Weights of a small mixture-of-experts language model, trained from scratch on English Wikipedia: 8 picks a token.
Below are experts of layer 6 (counted from 0) of a mixture-of-experts language model. Rows are named gate (a neuron's input weights, with its number), up (a neuron's input weights, with its number) and show model dimensions 0-95. Each number is 128 + 32 x the weight over its row's rms, rounded and kept within 0 to 255.
Before each expert's rows: "mostly gets" lists some tokens that are sent to it at least half of the time. This comes from a sample of Wikipedia text that the model never trained on.

# expert 25
mostly gets: "5", "4", "9", "7", "8", "6"
gate0 [144 121 110 161  57  91 152 175 127 171 108 126 120 158 104 172  72 162 154 118 133 154 138  76 123 173  68  84 107 123 151 145 154 209 139 117 123 144 149 130 144 130 103 127 194 120 107 157 133 168 127 103 124 142 108 102 147 146 136 127 124 120 125  91 130  89 156 155 114  96 117 118 173 183 133 137  77 130 166 135 127 195 114  66 110 100 191  95  96  54 103 175 119 191  95 156]
up0 [101 139 118 162 148 151  64 137  83  99 171 132 175 120 121 145 122  98 151 142 166 191 105 168 137 117 151 146 113 145 152 118 159 123 113  99 127 139 133 103 153  80 128 110  88   0 143 131  95  95 105 158  75 118  95 124 144 114 132 170 104 182 126 114 191  83 165 147  93 177  63 114 122  89 124 101 144 139 128  65 104 167 177 111 120  94 127 155 166 130 125  81 139 127 104 160]

# expert 12
mostly gets: " re", " se", " be", " e", " ro", " pre"
gate0 [196 183 136  91 197 103 107 129 124 148 152 142 181 118 140 150 166 112 124  51 148 109 117  99 100 123 115 144 169 147 121  74 131 162 132 150  70 142 107 133 166 153 127 110 151 139 133 142 158 151 112 140 102 148 181 126 111 126 125 145 115 176 193 110 101  60 129  95 109  67 125 147 125  62 135  98 124 148 146 190  84 127  85 165  52 112 172 113 146 141 150  93  75 125 170 128]
up0 [ 82 104 115 130 114 137 122 134 121 135 160 124 130 112  66 101  93 120 103  96 114 141 149 153 146 200 126 175 137 155 132 174 141 149 136 103 178 191 164 130 163 166 159 135 101 182 105  78 140 146  99 111 158 196 172 131 168  91 188 123 134 153 105  81 116 146  85 101 101  81 140 118 102 183 212 113  83 129 118 147 112 158  82 124 101 157 176 127 145 192 106  80 100 133 132  98]

# expert 18
mostly gets: "son", "ington", "ford", "ville", "ton", "ley"
gate0 [182 135 165 150  93 125 150 137  96 133 112  80 152 133 113 171 149 131 131 181 148 144 102 146 123 108 162 180 145 138  66 132 112 115 106 113 151 156 161 191 104 183  88 126 187 140 102 123 113 115 120  94 100 126 151 204 103 112 114 112  58  98 198 121 110 196  69 149  97 109 107 173 142 114  73 138 136  93 139 129 117 135 105  70 114 107 173 122 158 120 144 140 160 107 184 190]
up0 [201 142 127 102 100 159 174 179  80 168 142 131  88 146 109 160 165 124 112 110 116  71 179 131  76 119  95 118 133 145 166 152 134 177 161 132 161  82 136  99 132 108 121  46 112 134 177 187 154 112 118 122 214 110  93 122 121  98 151 110 151  88 102 150 187  83 109 157 137 101 129 139 138 125  76 123 155 166  72  69 174 148  93 138 109 137 116 151 146 152 105 135 153 116  99 103]

# expert 21
mostly gets: ".\n\n", "|", "\n", "\n\n", ")\n", "=="
gate0 [200 130 223 153 135 149 161 168 166 189 100 129  98 192 129 100 181 141 108 139 116 153 123 117  89  82  94  82 103  88 160 138 119 122  84  83  71 187 136  57 142 107 143  99 113 135 143 178 139 119 124  85 159 143 111  87 132 163 150 110 149 120  79 114 114 142 115 158 134 167 176  76 101 125 105 167 156 159 102  90 135 108 117 127 155 131  96  88 137  97 117 136 137 174 108 149]
up0 [ 93 117 122 134 187 152 118 128  82 143 134  90 154 121 133 158 158 133 191 114  99 147 166 151  89 107  75 104 112  80 142 165 199 129 115  98 144 142 118 192 176  96 149 134 132 199  75 181 124 119  43 220 100 134 157 150 125 120 141 131 153  93  84 137  89 152 115 136 138 166 151 169 148 161 136 142 168 119 140  96 121 139 106 113 140 112 149  80 129  77 139 188  94 130 114 119]

# expert 37
mostly gets: "==\n\n", " ", "=", " used", " ==\n", " ==\n\n"
gate0 [165  77 148 123 186  96 140 105 135  82 118  84 132 132 188 102 147  74 118 196 130 163 156 154 128 166 108 129 140 158  95 150 123 122 141 123 122 121 175 124 166 191 123 156 159 170 135  91 152 176 109  98 195  99 117 106 163 119 175 153 141 124  77 137  91 142 103 148  95  87 136 124 225  98 176 144 169 161  99 102 119 137 133  95 126 108 136 161  82 145  91 106 114 120 187 172]
up0 [171 115 164 170 181 132 106 144 112 140 112 147 159 181 103  84 123 145  92  81 127 154 123 111 158 121 111  92 117 190 148  87 151 122 171 114 118  50 148 112 159 126 157 157 135 159 112 110 111 182 135  89 190  74 108 113 117 155  91 155 178 202  98 117 111 194 115 112 112 134  84  88 148 148 142  47  73 118 136  99 108 132  92 188  85 142 114 117 124 129 168 138 142 149 150 150]

# expert 30
mostly gets: ".\n\n", " was", " with", " has", " had", " which"
gate0 [155 157  82 130 163 109 203 133  84 150 124 156  64 182 144 132 103 184 147 138  88  63 145 153 124 208 184 110 151 148  90 153 124 126 132 133  79 156 128 155 120 167 157 152 117 117 122 125 121 175 123  97 159 153 110 141 109 155 167 134 115  82  66  92 115 166 105 124 166 146 135  96 117 124 145 120 102  97 143 155 120  90 110  86  75  72 133 122 140 152 172 129 194 191 106  96]
up0 [ 91  48 180 134 155 133 101  90  98 144 131 150 246 135 131 119 151  76 158 148 119 206  86 178 118 148 129  81 112 173 100 101 160 180 116 131 163 141 100 100 190 104 120 152 103 120 128 129 139 120  91 133 145 116 124 148 116 166  75 125 154  63 141 139 118  68 135  83 127 169 145 111 101 144 111 137  97 129 134 128 181 159  95 147 153 130 119 176 129  72 109 129 106 117 123 152]

# expert 16
mostly gets: "),", ")\n", "°N", "″", ")", "19"
gate0 [140 124  97  95 143 128  85 180 143  81 130 125 152 130 131 201 146 158  79 169 173 203 113 140 182 117 163  68 138 159  26  88 120  75 148 139 108 155 110 178 171 115 126 121 152  83 140 150 136 161 121  51 132 116 113 106 152 105 135 156 126  94 151 130 122  76 144 103 147 147 164 155 113 174  95 112 149 136 134 149  71  99  97 149 110 128 167 169 109 100 105 118  88 130  99 131]
up0 [124 130 196  74  95 102 123 218 183 192  94 113 130 116 135 109 102  84  91 163 131 135 122 170 127 114 167 171 130 105 118 188  73 164 127 105  96 142 120 113  90 109 140 177 129 157 153 150  57 158 106  80 130 186 135 160 131 146 115  90 135 117 112 105 152  64 134 132  97 139 118 143  78 135 121 138 160 133  60 112 126 102 112 164  78 150  90 127 127 129 122 106  52 136 127 131]

# expert 9
mostly gets: " that", " ex", " all", " which", " but", " ar"
gate0 [103 179 207 148 155 143 115 119 142 104  74 151 135 194  88  81 156  91 148  96  83 182  82  72  81 128 165  99 178  99 105 117  90 126 143 117 118 134 154 188 138 150  92  91 106 105 116 123 150 124  91  70 128 109 152 103 112 153  66 172 107 116 133 165 110 121 135 155 143 101 133 113 134 110 161 123 200 144 122 137 135 128 165 143  83 211 114 135 112 140 155 150 148  91 148 178]
up0 [121  88  90 167 153  74 148 140 146 111 139 137  82 137 100 106  85 120 166 209 119 134 143 104 116 152 170 160 208 150 142 147 129 144 115 163  95 137  94 105 181  91  82  96 166  95 147 114 123  86 113  64 144 133  95 125  80 134 157  95 144 148 160 192 118  81 118 143 149 150 131 113 155  96 118 131 103 165 145 186 120 174 140 169 162  74 192 137  63 129 122 136 127 104 146  76]

# expert 24
mostly gets: "On", " while", " On", "ran", "rom", " After"
gate0 [139 119 110 105 107 134 116 118  71 147 181 152  78 103 104 129 104 104 120 108 120 130 138 159 179 166  86 114  95 146  97  87  54 145 178 156 145  57 148 186 230 147 123 151 133 158 129 124 117  98 158 100 171  57 149 144  99 141 126 166  67 109  71 118 101 135 146 171 103 143 147  89 137 157 118 179 150 103 145 179 134 112 110 150 128 129 150 156 200  99 146 131 139 129 134 118]
up0 [ 85 126 124  92 124 119 184 112 110 140 190 127 124 117 144 104 187 113 135 119 121 119 120 169 112 138 157  88 181 148 170 165 103 143  66 117 156 144 179  75 134 135 135 135 136 113  79 172 117  99 129 218 135 159 134 180  56 132 138 143 182  91 167 166 155 119 125  97 128  95  59  98 106  76  92  98 137 123 162  77 138 116 118 144 145 141  94 109 142  81  84 129  77 152  90 103]

# expert 1
mostly gets: " New", " William", " John", " West", "ington", " Mc"
gate0 [175 126 184 165 136 168  97 108 130 121 156 151  89 147 180 163 133 125 139 137  86  98 162 117 136 151 154  48  66 171 112 114 119 172 130 155 138 130 133 160 106 140  97 146  93 133  79 161 149  83 114  82  96 153 153 177 113 153 144  95 126 147 163 127 152 158  41 186 142 127 193 105 120 120 145 100 130 157 195 151  73 146 146 134 177  88 162 150  70 133  84 127 124 118 138 130]
up0 [133  61 147 153 165 161  94 102 126 135 153 142 105 144 148 125 136 123 134 153  91 202 197  95 133 119 201 113 133 141  97 133 112 126  64 120 153 118  99 111  71  70  85 155 179 172 151 132 169 121 155 132  92 168 106 132 134 103  91 116 126 179 121 108  81 131  68 153 200 172 148 176 107  99 169  83 122 164 135 119 116 192 101 124 152 102 113 171 142 140  97 113 128 116  82 129]

# expert 4
mostly gets: " G", " K", " April", " Sc", "G", " January"
gate0 [171 108  99 156 140 105 143  94 173 180  99  91 176  62 156 129 129 151  94  69 139 108 134 172 156 137 118  89 155 125 108 156 126  82 107  70 111 156 149 144 120 101 160 137  96 138 166 156 117 146  91 125 123 137 168 162 126 111 118  95 138 160 132 128  89 152 178 158 199 167 123  73 110  88 149 117 113 140  50  84 107 107 118 145  38 134 102 119 128  90 136 177 172 175 142  92]
up0 [109 108 128 179  76 166  95 115 125 156 107 123 204 161  65 113  96 127 166 105 169 114 146 128  92 136 119  85  99 133 117  88 112 129  87 116  92 108 116 120 131  67  89 118 129 120 120 115 109 114 124 140 101 133 147  77 128  99  93 109 161 207  88 125 135 207 101 148  90 106 112 150 108 132 146 100 180 146 112 149 128 166 155 101  80 202 137  64  68 133  89 126 120  86 109  70]